Experts of a small language model.
Experts: 32 experts in each of 12 layers, 128 squared ReLU neurons an expert, 2 picks a token, a softmax router, 16 empty slots to pick.
Below are experts of layer 10 (counted from 0) of a mixture-of-experts language model. Rows are named up (a neuron's input weights, with its number) and show model dimensions 0-127. Each number is 128 + 24 x the weight over its row's rms, rounded and kept within 0 to 255. Numbers have three digits each.
Before each expert's rows: "gets" lists some tokens that make up at least twice as much of what it gets as of all text. This comes from a sample of Wikipedia text that the model never trained on. Tokens count by the router's weight.

# expert 7
gets: ",", " and", ".", " that", " which", " but"
up0:055132136169127076147143122123133149156126095144133128120113082118151127078130110095180131112162146153125149110137145101120164139149085147109150120152098124136130105146153113140109141083140116140183167128169114141149143155155101116142126116140139159129070102156082072147151137115114120088116111130089130128142132120147116158106103136120142126138115168129159121123141144123126114173129
up1:114166128137116099153140139136129118168121121160091130119124119120123087152111145123179138136170123087139111141104143164130160108084165105112173097107125101097115168167134149123118145156119124132102092145133136146134111122115139138107151131145133184110108109097090143126173115132195154150132110097111112147146159112139099159151090144116107153164197148137121143114156136146130155104112
up2:161127156147127119101123106158115130125117105162048122108092135145120160155079153140151114164143143139133174135163147157142130158139156103159138090149148137156092148108152111154117144129142141107132106126118134121162123153121122130165165097147125111158113134089116147175107132126097117116170117150116105095077119109117157098161123150147146110139087154095140151152132150121119067147141
up3:141176131142181110151115126148130138093085090151128123121120148101134103135135142154103050100189111110116109151072156156150137103117093131143132128153118134158123148116103112143138099112156113114120132143149132115107172146124153141124165143146145126107180141178136134095142141127117130126113104127132131086148126125099112123096140183119102131132156117113108195134137165118149164131121
up4:125134111141151150113108135140106112135159126123136125102113146129111179107126093116138129099156154160113114178129114090148129133100132161130058114174164108111072109105086110140098106104181128134089143117124154069134120122087074117104136141124131078155093105139133144138126134128149165104115094087124112115142119143094146137112171093123143148123149131090130137135142131100125117102110
up5:127104151100131153091115116176115101115127124137128129122146147155176090130120102137124135084119158124144112122125131093127116070126118109135165063109100137118113130112103203139126143105143123139149067137112106102085125125114106129129144112168110113086124125088107143125147123141118158120124132081101057116115081118124164134132140150121094144090097123103086121146138127127136115127145
up6:084109147101139135168149132151159148138133140159159132107127126145116102117142129133141129125066169173108102101117127132134144151110156159160171122133096115086130084110105117090107123101113123135100123123143106106078156121079121114112113130143119211127117123111147141128127136108132138145148120109136180138090181121142132163127121188103111137129129097080153148141143126135093126130147
up7:113090107145132129115120150148172110121178126105127122075149133134117139144123099150172185141169142120139145166097083128118128114126148107132160079115119129117133150132117136134150062111131078135113110179095129145118139111088127160119161150100114110153115115103171110100136120110159157101169141150073141152116118195139122121142105133116114121114157131113106126144111124135153141100132
up8:101121150132146136127129130089145133152119143163133091090095117115114163126095148131123138119163126133088127145118077135157143156095122121068134118158142149100126119129098179112113106156135101104113121123150137140137136131117156110091145136126143106074130109192143152070136151076148123116121083154104150097121119124172150114145125156120146134111109136116119173116125171136138156067112
up9:158143149131165115156133178096120143098140127143160088128128161116111153167111085086115143147163097152129153122164088158113148131114102148102204119133154124168132111127120082107128113131137149088114104144097148059110168155132154111118147133121090125147135096133145151116142106105129107128131145133131148177124122132111141145148140136112165135122130163141104122092140129085163120109150
up10:137092141123151088122126149094127162113119106116132126099123120113130101133078176130142142141155141111112158130142148133152107124146105111167146118146134123118135133166156126093126138123167150146140136145118086095104133155176143143068093063112131162180152055141094110138135135111162126124107142142136151160110175129113144128133142105118112135112132117100092164133136161145161135177114
up11:115093143135159148105126120095135097122144122178136151115147131142095107125107118119088098105142142104142127131117112113158138129129117095082144118154132173095120112140116158119117075129109132099121148113134176144136135153098138178111152116122163151100095125147076129065114150096133112095131085116113132106154103108135106150172153124088118170142121156119133179141102141114105097082110
up12:127169118135102121116135124117117119144153104109140079129091128088145121096121100113127118126184103114073159147096126151133100086156128091111097132147118086110144148163074086145176117143115127108109116145165120174114123138169120173139118131165137121138140135128111126099139109075118148102115149159165131092129120138098133134108120164141105110127114139137107123085137149120124088146075
up13:155164136134096152090149146142104112132106138126129099138094120138151152102125146175127133131152114134107116130135107126125123104103142113099103117115153169091103133154170127148095135127114129140114140146142134150135145127137112121127130128138140158120122121111154158098140065100085137181166128111105120118144051126130170166118116152123147166152097070092135088130193115163089111128133
up14:087159130159136148140085116132107089120128153138116123134114135129139084153151106142133134138112180094120116118137134113126139174144127118170200157152125087076149133136107102141145120147149122164115118113139158126086154164121112113102109146112165135123101091165113149121134154082055151106103110146152133115136110103135125157145116117139121150141129102085127155123122157094148131103083
up15:149123134105148092101109119159162101067102093122135112102120124134086090144091185163141144128147129099134172104134116110134113127135161135119146092136158128120117125136118166172133156130140135065130106139143134142115101106128192136121151103129142110149110092153161119102132140138100103142128106103137146087111102113113072127151099136111130100111109093082098164108119133114137102152123

# expert 12
gets: ".", "\n", "==", ").", " ==", "==="
up0:111120125195127078095126124135148188082107118139106153166105099184170117153129104144142114113144125117127086176114135179111113162142137167099130101114142110139128149115136154145130147125128103129106100142109123145118120107109176145090149141111100142151179095112156120112138120125107108108089081120162119136127158104141099120087125090114115116111101140120161112115137115110139118147123
up1:160145138109159176154165094191134132152106153175131162141134117147147128099099114158171150151081121148134122146124114144134120107090061073118120140100116125130133131109173105123121155132123161106102135146150130152129156164114103168178105142140107120115182120116120137084129121140122143116113126137111140116142086116155141121136149112155144155103087164113155116127149126144161117149139
up2:140164129176136119155151118117127152185104130184140126138142103143149131190131133134130166157146137132092155128152087129119123127152087040106114146159105146107125133129135122086100131111151127125125118140095160147126144113081141111118146105123140136117139132118131180147115147125131140134132100115125105141121098111127185139113168155111125102079117142157135131125103140154173149076139
up3:099185128093114121131180091146148136133108110117139129137102097125120109149140126141154105131145113158107131134079134153148109153163088120138163116128126104133135105149126126120122119157114104151133126193163139103104136106086129160118110105155087069120119137123148130106146103147117138142105137164128136163141112080169126136144121038139166136116085158134135136141151096128140159120131
up4:118162055157107154145111147113160140136089133113148130105082139163112118125115132146109139118148083129149104121148085076162135103137103114099137151121087160145121110103147164110102109160091095131107151114099124139117104145061101133111110088136163142104127136105158121094145118152135122132127142140129139150124109094113127130128118144083108110100138176129099144122083169113158132111128
up5:128095137132146123137137129120090141148137137067142159127094122093119138119112113133107140124146111121122146154114123161132142158107147098116167086158116130123139108163117126144148099112110127131137111097153100118130139122143127155228154117113125098137099095124151162123194137155174123110086116092077081127099122172132142163121153140134134102124111139078150101136102099129128117126137
up6:147172146157126089151130119138146162116120077115097161113135089165146132147086156168152121150114180161116136162122120129122117102119104158119134162087156135134093149110107154132105112097164141146139081129122139111103129114149120136145134130134126107139166124122108116163162089124093118127135106112152125161078112111084126164158128109153086058094130121131132086144111143130133131098125
up7:157132092113145147133180138152140136137121143173131110148133128186125146126099134153097125141108116139122091140148131159125125084130108098095103132074114127136159155168118136096135115117121166111098137122094131159128128104109123156120099129107142118104120101176103111103145150096135143131171089130132085146141132146112158147141126158106142113068119115138185132095164113145137125055123
up8:129158135071136073122110127123116133120148120106107146134092066152096114151131119131170106110158123120119113074106102115162132058111119066104163139107139113093117097157135145105141153121125097152129134102158125097127117109144156146130105110148091166131120098163113140104127123190148128120139111170168111114104129109155112105139115091117136097124129151137104163121123144128126118133103
up9:144118165140147111141134159114093137140119151143139089113188154153149149121082137116169146141151129108148121141103128131108130145164056138154153129154096098096133175154152151106091132100137088105121139145113150137144101127164184111087099094088154114164102093155123149118144126100146133148124111132160103103150109144144131177117107129122129179138138139128094115135139106105107136118128
up10:156195125136152096164139114164116139068139134130092119088108140123143152164103097155092115157121108125111137119084118149142131163140112121152163086136121147144068170108148140184150139128117119120152115121120133123154101150145099144123138095142133095131101108128137128160169121161093135133169086099131119150128088077090136136141123132145116137115143135157114139085135138162138138116139
up11:130122117107114111107122163113105128126165104110108151092139078152083113123085209159097136135102144084153147141116118131160106145110106135122144125142139094138112101111139140134153092126150138124079087105121103103126120109130163156109143117062092129151103123138119114159108120131135135142122112162120138104059145132097115113109156156107170125105069149116118141147115131116118149128120
up12:096114155123107093117133153116116121131147116104167165139085105147149075152099097149153164147168129140157137122117134133096126126139128110128160155139099130179180113101052135126137106104160100094122158134129123147117120148131123140101148156140125115133123137124139144111151178177131160112079138109096119164132157151117150116098131175121115088124145095143111141118136158088105100147127
up13:095117124149113157108170160055127131143154155108170102098099132130117112113167113143080093113116137143121120173160096140120126097116100078125112152110098100167071130137136136141158121154133160125121086175116137131112155152112138121134117131089093131159187145110109127125133109134126141110145125118139135119148139119129102131130144109125136098119127083113128110169173099101162119163110
up14:152148085128123091114125099164113139123128131105155131145168116159090085158092129154165141108128119065138089155129120150159140146173129100105174125117136093116099173138104152168166126157116104145125106121141149108142095113126137162136141129143129097111175120093120107086113164128107112105147130133147148151139141164130123130091122135115114122107115113095142127100186125147168137175127
up15:146155146142070101113127121127161135142092150076156107137101065171073154168093120150152123097137123133130119137125158155148118140128110105083121131093059152113089132135161131102134101132117136168172098147148116136138137117151130119117164093109137136094128129123106128110107159138133095149135104132127127109143171116143131110114147106187112114099147130117127132115079111151134156135128

# expert 14
gets: " a", "y", " A", " his", " the", " an"
up0:125153137147141100141120084122109171128084078150148140117101150117122109124148187108081140118114122162105155105096147147127118085142167133138100067113095138167124130103114135123142119120067141122112171162155127106100140128136129143123112137118141137141129103105149142153129117096109180145127116093118133112137125123167127145084114138112104108088118091144096082150152154133163086136131
up1:123150111144122098121130144172139130110110127143183118098103097211132126121102133125146151168152105116143133179082129105118091110082106084163107141116154134116147090109138099125103100136134127127099157141078156134085129164142106133125077148103096164116135075115150122135106145125126167142147142140170128101143144144137147122113110110165134140144120158140146116126122126113123107111091
up2:137145176121149098119129151169125153169122099090110130135117107128104182132078120164139132123176077095091147109099140157179157120142157119116119144099082156118125110141144080146118090125127107134099083135161166135100137114101159140110125124145147126136135154085112107156127119073144143091150117130113121158125110158152124132135127135130144134096101139101129138151115132167116162106102
up3:155132182108166133112143100146121152127131114152146158138154126151129124121121108150120098164169110115051152153080149145117121130086082157123098114117107150178133112116093087125162121118103155108131124138140123121133122109152124162153111088128128134106149123130097109126157111128110147156129114148123113150126096142164082129131110105096148207104115124090138098145147155098110124100147
up4:157126197091131132141111090113122140129129134117133115154123083108152134128129131138105129135177087121130134137102137136167091125115087120123143135134137111104102084145160118089119121123078146125105186131105147157146146124133120116140117172161155151147130120105064099111086154110109128110084097132116108159153105127162126147136111139085194152142132109146157126116161103105128115142110
up5:122143163127137138165129102131160137101140100150106154132077117132144108133100135153116118137168117162107132109097169159110121131125133118124121143088086130158123107136128121132179145161160172126119080107109137172100146191136174154137114140091086111134126131152140140138102094096093149150136096073125080131107137148146128098105142118131120123155116130094167136133126182098124151128127
up6:159142114165143125156155155135108134152140115112164122098137140139105083154108144133139187104119132097098144149160145180092107133110146106130101176166113143141123102184119145157179090110097081092152156170088133147084129106133131095115142115110114128084125123131089146150138129137144147115079129119099132128153158145158155117127162157125133129128135138131166120129148140128122160110115
up7:146124164136136151133149150078137151118151105144124154170140155101109140123123137110168115149189121113085137139087166134148153134088140089120133128115100136139159141134140140089141125154121135158099126163148135127128120128125147159125166125093157135127159139129122118139105072093149163129115133099113152150176104160109153129137164130101171156120143112091150126193116151139095081124159
up8:110118124132105145110088099174129098144134119147114100092166128153138121145101094136107115096111103093081165114121122147137131122132118093085214171094139158105104118122132155121146148121165124141158114159181123134109095124144140141106109156156144146158120128123115122125148128097124148100143110110100148129172122155138146102099129155145133152100095160080127084114148117138097095134134
up9:099194126101150167137154080103108102106127128148113152143167157101132141126127107141135114131114098111086121105091148169098120150085177091127132134138097106139100177120137129153120102158156155159162119127148123159118128149069116152140141098100121171145161138123109123122152122133122152078127118138107135129121118092113096114159110144143121128121088113174128151152112141103142097154103
up10:131121079154139121127102080140122079112126068139137144139110086118136128088152096134145121172142123117145094137062093122136126098139129124123110136109131155118165121126128134109177136106153155121091155124130175143163160127137121083121137078114127110101173124137127116171153112121129185094125098121114120085113096130144108123097121102120144126125105106121101104135102114134088121095156
up11:117123136116101120132124159135104151082151118143107161138082142099128118138115110105127126112167085145114102121107132141119128125174128119073167160137173137149159115168119169120139162133165119145163102145138128148101160118125132131116133118153108114140157113099121128111134124112125140147164110132097153146121112170130090101094142127125188117141100159156081089125079133135125129123045
up12:106159155147127116116132148141144179105131111165111108113131133146129102094122105181078123129133114124149109108099109106099095131083160131129157123085110088104131127134142123167099122141108134140108135128075158155121109141117115169166118137088094133126121086075150142165134140099130121152154136123151135105122134130140106135103163118167165135174136122110089109134158158155111102179095
up13:118168117145131076099157119145092140104145134130150122088148161135130133115121100121103153085155141145130166145122188124102130109106141093100137124140143140144109102111107121131162092133160114121076142135112102121110139176076095171087198098131154154136132108148131086159129117097132139139139074090106148144123136112133133135141140143130111175102110160126139133166141149137146126120134
up14:139133136107133120162175119128103144144060085143115092110110137112152109095151133108095122172136147133183157156130169134144125119108145136122153127127146132124104154094142138115132169077115118152104132136103156075130146102143108190130143139096103107124155137075125154131151128108116136105104136099135121125129134146132083101113161120127145179124105098148127155172093141134122100088116
up15:130120174127104130152103125149136088103124150140132130116148091158120119123127092113141114158177149133145143128079154110116142159135032092146136162183127130105127175120127115161120119122170146140121117162098120126161117167106105135157150104088146146146131095118138141135118161113137131130112089122128141191128113163123162173104122133142134091112144127107127158149112149132124132097107

# expert 26
gets: "t", "it", "et", "at", "ot", "ort"
up0:144097164114116161091144133160158118140104131144132136104155133145136108112134103105144124193191140154094106118124129139091107120139154128122134114096112150120127111092069119113145125167118088133155092124169161170122120146173130116148122156126155169131128129154110139133185133096137121124107144091139154121117138141118133163154151106135167113131110097080087136158140123174103124148107
up1:093143113119128110134097163121134112116107133131153110129123126151121166111128148166122117121109116144118154136161113147152139141072127143100115108128166109087122085124105107154106143174148116105128162162116158119131103191119118158119093134116158120126126122070132107154106133136103145110123113155084091070109124088169162108087146083153169111095148154130100138124148153138101100120120
up2:124151155122117110115138121130123104115158138113131160112128101113140093153139129141119098152123083168079127142147101135129130117074129126114206118151127093134143058139118159130128129139126102140117138146094154150163123114092157105120162134128131079117130142145126125132104149119149175107137131091108121202133128126090097143119144094148153126164097121154103125173099116087152123129106
up3:146151140103167072100150096133114149113112100145121128096134140131159114146123145105146098134132133159118139130097117150132149141116082102085137128165110142131132136145105132134106169122156143157126131127119174146114125136136116143174121152157062129104132116172121164130081157118088129128140145115116140124165081105148148118134146122123165155172166157141114155169129129105140119191181
up4:122156150114139111117148124140202123127149159123134099119167104101151134165130125129117124118113090137111125096116134163131134154181107090068130142103102111118096117151090109127123105113115115155172125159112169099134111140134200076127086125141140120127168108136156117109125150088135111132106148126142152119126092133130096117108101088123114140127105084131124180128152087108131106124135
up5:145120138121086135097138121121101169150127135127137118138145157129102099137094137116143066151146139171111150118138130118129090128155140094134119097169115139051139121160174098110136126160139103158131128129157103110114120171095102164071113117098098066148136134134129131134117167065145142127151133071129156170116142142123137126125132115123124134184124127127135122130095126124127102131139
up6:142140147182107101130124146182136148160103140136104129113106131138118131118154093150133074130106167113162158146122139134154120130136140106158146138133109104113076124130117116134103140067116117148127134145185197097141123129134155145139180113165148110106113126112141141141121161123131142072145102130123065150134117140126132160128117111089120086132146133148077136120098141142115147173142
up7:167135115148130112196141115134141127120120120163167112090130131151163126158121156121151134172119135123149134107179122153116140131079101099102135105146093120145145099132133135112081076153121127136123125166150149073094115133107124136129136156132174151076138133129121134096106129131158135132126130162131138145126133172138098130139144118185133125218143124135127132128110097119088108139117
up8:138111153111147139089160134139135116121100120103120125107151107188144156108092117170114134111155104109164128155096151102140106108092132096081123139128102119147103111129088111095092103090170169110121153113129119128140106143156114113147150166105101104118128161091093141109164133148095152160136106078109097138128154116139142149143160099132162128152127138150104166104146095137165094111117
up9:158194131130164085129111109133107146189101097132123116108154099176135096121121136152106143115119141117123142110140181136132152109159096118117111122118100109127128108162158116168129112133148084156145144086120129116097113148152126163126134148155170124106131078124139134165172165144085149113101132117118139104124134149163144150109153096124170105156125154146118117153150078142112155146128
up10:124150111134093146113121105169076124131120145094161113118144091124132100094101184104161124154137111101135124120155108091178137097089121118088163113115120108111092097117127121150130128119128096148095119113134150117133118143146113103138137125081158091094087145122165134076119139141113130153165156124162150141131141160130134060112158116133131106130114166140130128154131116143068147158124
up11:112128158188163111133139122167119124094131138126164113133096147119091125113138112136095130113105112150175102125147097140142118114117118082086146129060097167131127138139106124145125142123111108121142116066132133099149131122140133131115154130131154138132078091148119118122129187114159134078147109126147090119141129137149095156154136143141100110102127162108088184104132157123139113176157
up12:125104149134086123128154190138139167126135153105147099108132154099119127166132157113116123120124137173089121117103100116115186128143149124093153120145106152110119121116096146135110156157140150170092120195105183142148094143122066154133089131130138151133137126128132175125151127111130153170123141116146143138122140161134108109118148120160119133076157121110138154132142160134067124122146
up13:108178072142131152146173086105136121100122146072146104106135130129151153159135142098131139113123148138146150118116149146099130119133111068112105114078109139147140102095091088110163122117107146169136131157156102165104158120135124154107134163116141130127127133105124150171125171149130186112126114126125106136061154173127116131121161092133124111131086147133103133118113139147132103135114
up14:135166155123121140123085140131092128120128127086152089096148131132106127126116099107120158169066141148116154121162171144148156107144126120130125117111137134109127104147135123135143157159077124097086159163141186083161118156142086165094105154119150147127146122118092177092135137084130094123111156151125138169105106144129107115122125145168154112133089114139125104117141146168126126114133
up15:142144160117118118136115072134106117128146099130141090120118099159106108096155133144111169153154134130133092081173137129151115138118090161139162107155119146072118116126137116103134136164107096153095105167143132138149139154132167124112100147098131089133151112142113126109109098112099126141072120151109151100083181141151105175161134144128156086130162125111145129157139113140094096145135

# expert 22
gets: " of", " in", " on", " by", " for", " to"
up0:080146164123131172138130134168129150115121130149115134135148103132108080103093137085138134143112133137096097163107152127132132146161113162135143143146093117102111105134109123120116119144094155129122108108163122136134074115116118128094105141137132093112113117173124167131142125095097145147118119125133176144126154084210122122179133111137085172125089169126139104125150126130149179111109
up1:118136111165136149130102122120123140137135138121143135121185126116108118136126164177116109145138136161108118089148124113130100138096126124144156198131147093123081126125133126123155136141146151122117144111141109106060101136141135139097121104138152140186136101101160127165129106146137140146072142111137091122087079153124139130138166174147152131092104100103169153122149129163171139101160
up2:141130153165142130123118129151107169135144123111158131116131109098138111127094147145112148152139179117138161103087079123144138142108084132111141196113087116077120145097136117119122130128114125116136094136181082105112151108114148122089109120097126107132129165130168129116073162110112138102108112131134120142144081161105167074137143141158126137097119121161139121105158158147128135159163
up3:141119059148129103178136119139119138119152096131153126112106139121119068113124154059115175105156105128146127138105096113099125107130149162108083155124070111126150140124157138104136136173113076093109139147126146138145134117103122165121067090152112174147126146147140136123138137136135173127115130094148150105152121129132118143123087117092133138128144133150128135099112145170123120113100
up4:078120159153129114101163119155122157145162111095158105098115132170160113145118125127156129133141107178113167126114120102123164134091163141150100167162141135135131109115129069081144122144163155116154129168133136108120103140142137087157069139133152118138140131153138136105119070166127142127127124106127131110137083166157134141112161122143133126122121130095126132136117141088093097148181
up5:153177103119166125124155128100119099091132134142144175097126117105111121136099126118127129109120112157055138127117116116119132109125110137140182103137150108101084075146106083146153153145134169121180129140168135099139117118099129137128100134138155115126112135165101142085124156118129172154126161067115104107110103133105119141147165143143098117127128166138155146137117103089114098101111
up6:103146112151113140120133126118094146150151082134118146139174101136084104123109103108174134108145103109134139100135138140152117144125132101148098146165091131100140099144161135150181151152143158117099145133146157124107120125136165127153131153124173072122128109151125166136154142177122100119135119106146124049115092135137119141039132123150122105134145115150159112122126122147134137090140
up7:117100136078185112113141125129133137106124157151180126168131145178127074110163115086112119139151114160135132133126108129158121151167077125074098119158104130148082123122129108144135125166130136129125131160100136112119149117142093107138106150102115146144154080128163143136127108170132116139073103112110127134127143138097147098081143137129120118105129161107085123153146144111152172151140
up8:119098087122129135142162116131154132107117152146110115088105102083126136126134118119113134125136102130156096096106132164121160146184119072103124165134108104155085133112102138132092083101109136114162112155108141107116147101119147144149157106103142131138105112097114165121083113153118169118152143120137121171089150141136093101102132075143134126142164146096103132169111182118107122093127
up9:089149168114113141116146124124127118102102105181140064164132126138137124098104100195096120123127110155112128114117125144145111139092107108142153135133103112133104099112148163203103125149116148116121166133128153155094162109141170100167153128136141156070142153131139175123110105106145125132180152130148110114145143098155100110149118114145143137093120148130164159117135139142118122122150
up10:124165100126127160127110140097150070131121140123134071072190108100133123089109112141102141180107131171073106111121125124097125141102131120134132123158085150100098122168091112129103130117132144106106160130161134102147137117141113149138099133143127136123135152136141160135171151095141133177127139116126185112114111110169113126155091124120129130166101159123117125130129081135097127131147
up11:144123120136143151136122106155091141096108128124179147103136115147112145142119132085112137088117108136134122148121140144141119124112145115126155151134131127110149160137140121144166126111116170156122153124114115095189120112171142134064155123135083118172104136120191147126104133083134109108149136070142091115112114140149152152116142104128152129137130101158122168125079146159142101061166
up12:148152095137164125151139131149102134085177151097156127111150119098163108101091111096149118144105102099109135130127103136146117133161123173089139116126112107114100138156159161143109109143149154125123138120134157158092127108142136168107108124066138162105178097138104129139117156107090128152142140088118183127159122133092081111122108139156098125158098139135177097145117141123099117151126
up13:086077157106171125112092162092086139123164138142144145103144095121115134121108141136170141114086139127143141132143141136130102138107115139117125120096117132108112123107146177136181105140125095175084135162125141110120095155122126137134117127119110108123124122127162150118113121155140112092086137089145139124122095125154151112071119175098143106165111109116128127150161164077142098081164
up14:141116157139130154123123124172098130109132125112096089100113128126114142104126127145102121116150139142133133139135107128120141166182155110156181102105145100098127127121072125135157154152119134125119143137120148190137095092133185139111099111069146153124116147149157115109137137086085165121160171119092160123120110186125140119079122126155098138133102100123096104126137164099132147117137
up15:116113160156106093115122076112143130128170116131100093085136104158125132113106101129111126142116156148124149108160141116112132138110097142158182139094135126085128116141167167135139095148142121211107139185125143158099112149120123145152118105135117131087109116149130166130140143108136155135116121149128152126149082146139138103098072171107097121119077124115123123167152114108145121141144

# expert 25
gets: "ed", "ing", "ated", "es", "ted", " was"
up0:101112134137141113107150124117147136159162116082095137124128103120138138086111134143149155157132132143150117137118160107107131140117112102083125148136154128132129111136111141158107164112112088173095117136134196176127118081141146125101083129102183112157129086108131117076101145131117109105088120091110115148097154175110143144143099077123142131116098110105124120082109094134126115148153
up1:150177145146118132121120108145134122094147164156151100108106157147137143103102088109138177142091119097159112159142176094098114109114106112132143098144133101108121123124104132097143112090157121161110095187124088139133115152128147119125126094141129118174135117104108113127105106113134140138111151129139101192102104153102141168160152100152097147105117162149158131148088146089159123120104
up2:128134087116131137096150115124111141127139159131142141149107126169082110144130120133097107108138168140089120097118144130119104148151101106110115155104110117098111138114093121123143087138140126076120112105111108113168140091112135108102094126136121150133170145147128142131113136088114110080137066072099092100131106154105172172078115092074121125124115144105103139106122122161090138131101
up3:089166135098103130127130116109115139103140125132156099157078151136108134109105115159123138107126130124135148140148144121156113161129101120100082133143144142098082108112100168150126103163127148170127099127088114141093153171111133183111111132116110127092138092133125088125108152131159104159137140138116126103180122141141113125148110136156158175121108161130146164135077131152167133116059
up4:082182125140103163123107153110127133109144104116132124149159119124148164116115102113136181137171160120111137123119138130154132132128103124120133134130108145144143111148092107152120168118164091103143076109093207172130107159118118140120130132131127124128142143134110132137135166145081101124144090132119164087120111119107144135168162109112134127150139147111121115144135120060144201130101
up5:124157137121120162124139150139125137136167108190146146119168166105114139120119100116119136151087097124108137141122106104124074099149103115122155128126123076143114099124123142122157078113157120129136115162123134125099144097130148168117106087102113140138101093085070141177100136121090125187155141145155140142112113121110145133109150130169134113113119162093155111124108168077105117131121
up6:120112121121107161106136106155147119125154078166152104120180163131156132104165096111171150140119101143108104150153134092125129165138143129148150150133146114155130147135082181192114180146142134143131125121129153137164112116118102136123110098085112118092183095133174145089142122138102097120147134134131125114157153098168143119121103113112147125088116124114085134115116123117112146122087
up7:112160102153138134197131124180144137140162105150128137133129108073120129164081126105141184147116125121104135142128146105085133117119103136105122178117163141137149128151078135171125127127142116103112119158115123156097075144087139107101120136105112101112143121148094112095115142092136127115130117122107096076162150171098131090119128132157143117154094105157129165145095133131140125144115
up8:137103144143097126118138173116166185115107114139140132113109126190137143131128124141134152092171067132119137147075060117120119127142108121120160129122127202144114113105160143166139132136118128116126077129109134152133108140144098110129100153124103122113132081150114122157125119145111131123156100091127155139116172130097128160124159101088166063138119131122097140119129132132127126112116
up9:104131109149101116126167101095114117113143109107157134138119104123115147174147116155119102116140118150141147147123142109148100130142138130127133105122106139130150146127097132122189115103129124141111149107111158136146122138134128115120132123114141145107155088179142115082157127107073088091160081189144145090142133129134150138141125152135133143147117122053155155163123134042151136167146
up10:124138121131152125079095105141089127137147101140126160123115122131133100123146135143137116142156125117148131121093157106123115064103104130088122130109080163113158120096121097163129119102103124148094165107106195071166099101129115119108115100122103156151140095137102121151122119125108138129121122116156144173166124117122130145107158091157123145138209132130126120121094098160089146121122
up11:095128122131150142110189158151160116112094116169166159130147139144150153179119113119128131166148114097094140138129107150121095162145094109152183112128100127102153101162110127145123117120111173123117137166121111145141148156148101111109090117161065126137123153150123114114134091078139145161150152121109137134120152132159153107112190140114102133145136118146098163134109109119154131148101
up12:117110100117127144107115103121155185110156123191133146091156071096118139117133082132078122148109120136140105125104114154146143092134141152148126134133128138113094138133145126122142097131107118151120143106079141129116103151121139157096112115106123116123095143056130143143063086095108127161131094110142148128143120169085139112170145111170146145135124096106112102126144133101130144088119
up13:103147112159141139133129087111133125145146060158130113096119152126152112126150137134121174126124082205113128117106115120132134095110189139125074135140125124145114119103136129095156130141105082129144149144140169138075121128101158109134124156093116118135118130108139138130142087132091156150126092106136138124174108135153112157098114130150151138101092136109160107126077133096122114130079
up14:125121149150146130121100095085134130168148143165133123128124175149121125084130084141100177130150113125119073119137150152134110103137116099122134118096130185117104115150144128162142122129142127137105148143140128114162105159132169169135119138126110129141126124124128103089154112126106157070169095118120102086134146149115171143149114164137120137110107094118149152139140106125094074088064
up15:113159120122108160122173129125144131136096126163121107163155072187112149092129093114092150130162107109138128133181130099123101108179143139123126106116134151128113111139127146129155103124108157116141140121099122145131131145157152138062098155119156121121122125159171124129110085168122113130136139090124122148130085143118107101079137090127152119127155142091131085154167142101092155143102